Experts of a small language model.
Size: 8 layers, width 128, vocabulary 8751, 11M parameters.
Training: a variant of SOAP for the experts, 4387 steps.
Below are experts of layer 4 (counted from 0) of a mixture-of-experts language model. Rows are named router (the router's row for the expert), gate (a neuron's input weights, with its number), up (a neuron's input weights, with its number), down (a neuron's output weights, with its number) and show model dimensions 0-127. Each number is 128 + 24 x the weight over its row's rms, rounded and kept within 0 to 255. Numbers have three digits each.
After each expert's rows: a language model's description of what the expert responds to; "raises" lists some tokens whose logits its average output raises strongly, later layers aside. This comes from a sample of Wikipedia text that the model never trained on.

# expert 11
router:148105162135104114081152138138117152100144106114138159159140109178095084116100123072129103080108130103137110107084123140106106089127111150152156162132112117112118137157145155178148134181088131127121140177127145123138123134154160147097147124160127128144161141124127104150159078108141106133158109132153128095106123149109158107112162121107132093124105134118104149159091118142096138091111
gate2:137135143146100124111130150102089098103103159092152152110107112131116078118132171159177119157139105120105120132121134171170120114158107126173123157136141102096115117106102123099151149132082152136124186130120146091187133081148173133147130129145155147116126123132109114156165124131151127129157113104098176117131136133124095150133156082096107067127117136136105092151111121114134131122135
up2:142138161141134104115155099138150120141130144051124103114104163086144143123156119139099106106129148137147153100140136147108058146156107148100129102136122159170107105172125131155132123113101139186131138157123141127119133180131124129111135133109119109087164120138144105092168152110115107122160142139136067160120129112088126147126119169124142153125155131137139175104097109117119152179135
down2:133132118129099134113135139150124111104135090156105175125133147150132083147190158081103131120126155111176126138125173141097096160116105124116119101102102141159124144091128108125103126140111121080114087085115134150142131096133109137102089106190119179168128133138147129126135133127142093117138120123158123114107148160158117151100139169089138150170069145141134135140124126115097128137159
Description: Lowercase word-initial pieces. First piece of ordinary lowercase English words in running prose, such as smuggled, smokes, revolutionary, rude, declined.
raises: "ar", "ore", "or"

# expert 53
router:125102101104134097126084124142145123090162090068164114138148151149142105152142121153160146072136102137109123126086093106084109166133091162133118162165137107116122101154119117121128112083117107110129119128103110152133117161126128145121092143127134128134144111072117141113134146138123157127097103147147158160115112162154090089107127113145148132112079095135160115089152113155149155153156
gate2:065098161141115099160161115102161111093132166100102105140083120111116136148128140128113132179139144132142124105145131161103157108094121103136171161135075094129135118112121128161118139137168120105115145104127098144138111165159108126077132143082096165157098112129134088135134098113129115118108086105180100104120139159152124107123116116134146145139164133089135123117143139141122111175128
up2:145183138142132107155132172131127106143124121099123159103134103141110117130095117146122068154120169141103174122106162157156118127114155118114135155110158151152138096152191147114154112109100158148158186148101112119143142141093142150144092121142132114152163099073132123121155151116137069134127157137108147124162141123114145147112101102128131123120158115110115156092125133090138121136078
down2:121141170163134138132104158155150157105152160155145101089112136146101130134103139162092148163120119159154132149141157153106146124159137116102127114087114117168150129119141126147163146109146123122120143141182175098145131109139119114122140135103118144092142104149178109126146143136058132163151117148134140120152103096075149088168153073145103112126149148113130110134152138092101116150098
Description: Infobox and table labels. Field labels in infoboxes, lists and table headers, such as Played for, Total, Date, See also, Position.
raises: "h", "d", "s", " of", " in", " ("

# expert 31
router:089165144134136136129071137134107152115121181102119117174177131152168093153085119132143134143116122097156099137118142116164096071073113148139142145126142126085084107124160109137135103164122150129153097149106165147127131143158124138132163138137144101149157122135145099151145122106115118133130134129110133150102156146112094098152083141105125125155158086073135138145138106154103143115133
gate2:115146120126116116149098143127156146143158126143132160160112108150110088093124080137103132147125102130114141115091133154126135071145136111107100124156127124155147139106147109135095115156115117095160135152130164145114121145080064137132136136161169119176138122107162071119138139113114152134129164113076132150115100128123131123176126120155134112157091096158083149147117090141132078120087
up2:121103124123129133121138110131150146148147110106138099139120158141142146104152168096095076103100086127133120160165095120110136157118090120172099150097141128116102113136137147119136104117137115076152108124129109168149116073104208101163176121156118107114128127169107151129147132110131117134123190154135120148158135175120122078119128136157123118101140134151109139134142120135121086089120
down2:168147155158125105088114128113098115122129151146089075111126099111139120193135133139098149096096176111157133133104135133125133123114194119162155137137107150154117082102102101101155118127111110129117104092135129125144131116118094168135155121091094120169120148135086124122077130103155109133119122110163131163128133121169131112143090136125137122148128126135127167183094122141111140140085
Description: Mid-word stem pieces. Middle pieces of Latinate words before suffixes, as in imp(et)us, pre(ced)ence, cond(em)ned, ret, cont, compet.
raises: "ers", "es", "ing", "est", "ent", "it"

# expert 54
router:165141095107174119153116147115117143146150133082092130102101129077102151130134161129133148135118145133140112095147113112098098160114155128121143097159169151141106119124165177164129089121134150103093103141096095107112108117127154146133097150101116175123123115096117109122099101123081110111132145123110128102096114157131134142139114162138158166096119153143056139142101136101174139135115
gate2:123097138121141184141143077139151151170095134129123149150100161080177148068153155122127109079148117128151117105099141117143106148117155121132140160119154145138153128124066169137158070169099117162129117118131164133165151128159122120155101155107120118124129133137116082144111137126121130128134104120128138160113103180107174125133110150102161107146129141131142140128120172135135145134110
up2:120088048102139149129127126168087108148106163143132147161164116137110144171142121113133122143175167146146167133109155149126134136127134105108107124161138127136066110143116097102102147146153120130099118119111086152148109134118149088117167075127112122160123134142142179130112110165110131145119118166137138127156127120125132131116186119090103123118071138133105141148141112153139121095108
down2:099107184135109136111142100126136132125128162138160134144109130101149123113136097152176153160141164152116163173071132110159121105136115136147103150137142123173074120170118129131113140125112124129162163119118125081088131137104080171137144135121112117121112136155133102107128140120142166115100110134163142154145164121180174157168102130128135081128130177108116155116134142126163134130101
Description: Table cell separators. Pipes, spaces and semicolons separating cells in data tables, often empty cells or dashes, such as | 0 | and —;.
raises: "\"\n", "\"\n\n", "stein"

# expert 29
router:131103124104110126117145092148177084135094100169123107144098110097120104125131124131100092105107111103126140089144134161135119110137150096122099175088168111155167136140088145093110139116131140129091112112115111115101161085110104122117130116100119126135099094140103110119099148161127145109083142085099116139156093087116115163124164093117107157130130130159129153120150121101166084164144
gate19:142118147121126162141153094065144142126150126093134143147133106095117105103125137127131078137119124187120111107154110105161125103087136136111116112120124109110137117137153132099120175114104154091101107096149121099115084141115075114149106094096143133142125158140059106120131099123141195098109115111120131097105106116171127107121164099124146122129150121109152085128131092120132134144169
up19:109126135130099145142093111158104103169124112144142076107085112123158135164089140130129164122163147134126164125127121105141142112152107103136130143198146137098094127146168109142139149134121119186099112158122129157104122132132129119121110146162131157105156140115111074162132107110122114119186120133098157150103109082157149122127129123142106198101119100103099164114099125110122102134135
down19:111140162104173115132186098148138119121109160116115105140128158082090153116134122145117113147134084118136124102157168077126094112155100144074113149114096115162136143141124148132110106118143110041109117137105152094156132147124147121133122126121098138110123130150138177120141143146111153140140139141137155092150178108125094077123144144095131126158146154130100147130138106145181132124128
Description: Line breaks and headings. Paragraph breaks, sentence-final periods, == heading markers, list dashes, and the prepositions of, by, for in structural positions.
raises: " to", "\"", "the"

# expert 1
router:134141148104106129089115123144126126167140111118144072072101165159091157153170133098114116140082152146132135082156087110101114166134115136098146109112099100090128142108128163098120113128152156099164157149149132141120139133133167117119147150089111125167142162119090121134113136116112114079099140157156116127152111137138115175152157136131096113094098118146128157092134139120145095101117
gate2:127128142150151098121164159087156123134119105132154126150122100140112140116179119153128084096099126114142093127132091160105129116133104121136117139087142145129155164101130119133124147134107202108094129150170147131146153152096110121155138122160153157138129107125093106131148101101098107131091154159140105137150108087171119089195103120132096138141134155104093128157135117159166132118094
up2:135075131154090103105100123102134146131138147124149113138107126167118155144124142113146137130095129105184182147178118138114130120112070128151099135113144080074127133128108073145168122117123133132126159169155130161112073142110116153152123194127141160126119104116166132118142128131141135102135139162119145128127138121111155122138154116080093143141124126132100135146155091126141084144163
down2:121107123119134097128163114148148150160154090178131133151094117129122113149156117157089135157125138126161101120110118083165117133122124103140173120179129124153139087111101086109066163133158127119124138125146137138104120098130137175127114121106088127157146107127114152129148179123096126109106127176143153118095125128112068167116140132156150126120116145195113104139132137098126162109121
Description: Opening brackets and quotes. Opening parentheses, quotation marks and brackets starting asides like (born, (incumbent), (2020), plus table cell bars and song-title quotes.
raises: "L", "S", "C", "R", "D", "Or"

# expert 18
router:151163114142104133144135154118125159123113097147108141099141116089121169122136135120151147156113145139106126141159106097141154118179155136135140058153162157145122155138140134128165100085102144130138134158111105096144123150110155106165113122108153140104155160122119164145093131144138149160154111122092138134095130149159125179157105150136174092159097103147138086107147165095166134106106
gate2:112128147120095149134098134111100122147141113141114099148112127127148132080165125107138123112131156156113119159139106159129069139158146099173156081120116142141102156157149114146123081115101099152143133127109116136127078127117166116111128106150118128175151086117109134134162127148053131072130073145116120140175122137100144146148119129130120148125122113126136094131145138078141073110109
up2:122123127104114113155104134132121140127118141107076114126135148126141136155135157109117068132133170141119067187190107127142125146152138103153107176133117144145094148175109128166126120152087144123132115101124197141110105135134105121117132100121099133141165150150093166144128127114144122091097179139110126139088103123140132119144142130114087096152156110119127123088098110106142143121090
down2:116131108111126134128050167130128156153109110127162130136096133120148130154149137126106130103120117144144120071164159166157095174074132167123122135100151160113140163111189144141137128125137164118174135150126109138085124143120124088129120079166107134118130142082126132103135090128112144101134129147128129116178131138114119135139176140107123156127132127157151121143141113086085090130141
Description: Digits in long numbers. Digit pieces inside numbers, IDs, scores and codes in tables, such as Ensembl IDs, chess moves like Nf6, phone numbers.
raises: "ours", "hood", "ourse"

# expert 60
router:088145148166094085167116132135098148162092155121126150132136119167148138151111102152110139110143129135130121149097119095107143114123089143113130169134129124116122105137193144122160123132157128135130155145109147140133138134108098106133163151126129122121130121113165133171148063138113092114162129163138131097123116112124114143083129164100145128142181085092127140110124136116130077140210
gate2:111129149107122110141121135147162098124137144152113143140115112157103144150133104094117165134133115152150112158101124126123159114121136151170151124128121103064132123177123136111129138159141072161093118160126151080133201178140088118156127111117155104092149157137123124120138094138155121121121111132127119155123101108055148144147117102130147127138162149123166073098140127097125133105157
up2:098145139156145110147125103114128114081113104124144107115142095109139145161120129102147129120143149131110065170134127136118111108128151105182072176103122142149152139120136109119108157140117107074128118100135148134078120154102162140153111158134157121135143117151119105133111126118151112139093105119129116177127139144108123126155077110167164146120106211116137098138137105170103111125151
down2:157153122136137162157094114126137108097137131099133170155106120134144085107116158124165133132119152082135115112115112137121079134137160144157148112107126173088126150165104135136081109094076092148126146150099135132126144125175146138152164112119130104138133163139104101134131132152114127131124140118077126125149084125150135069119133109174162132132145134103108145134090167182171158131134
Description: Word-internal pieces. Middle or ending pieces of ordinary English words split after a first letter, such as b-ureau, w-ish, whe-ther, le-thargic.
raises: " of", "-", "s", "-c", "-sh"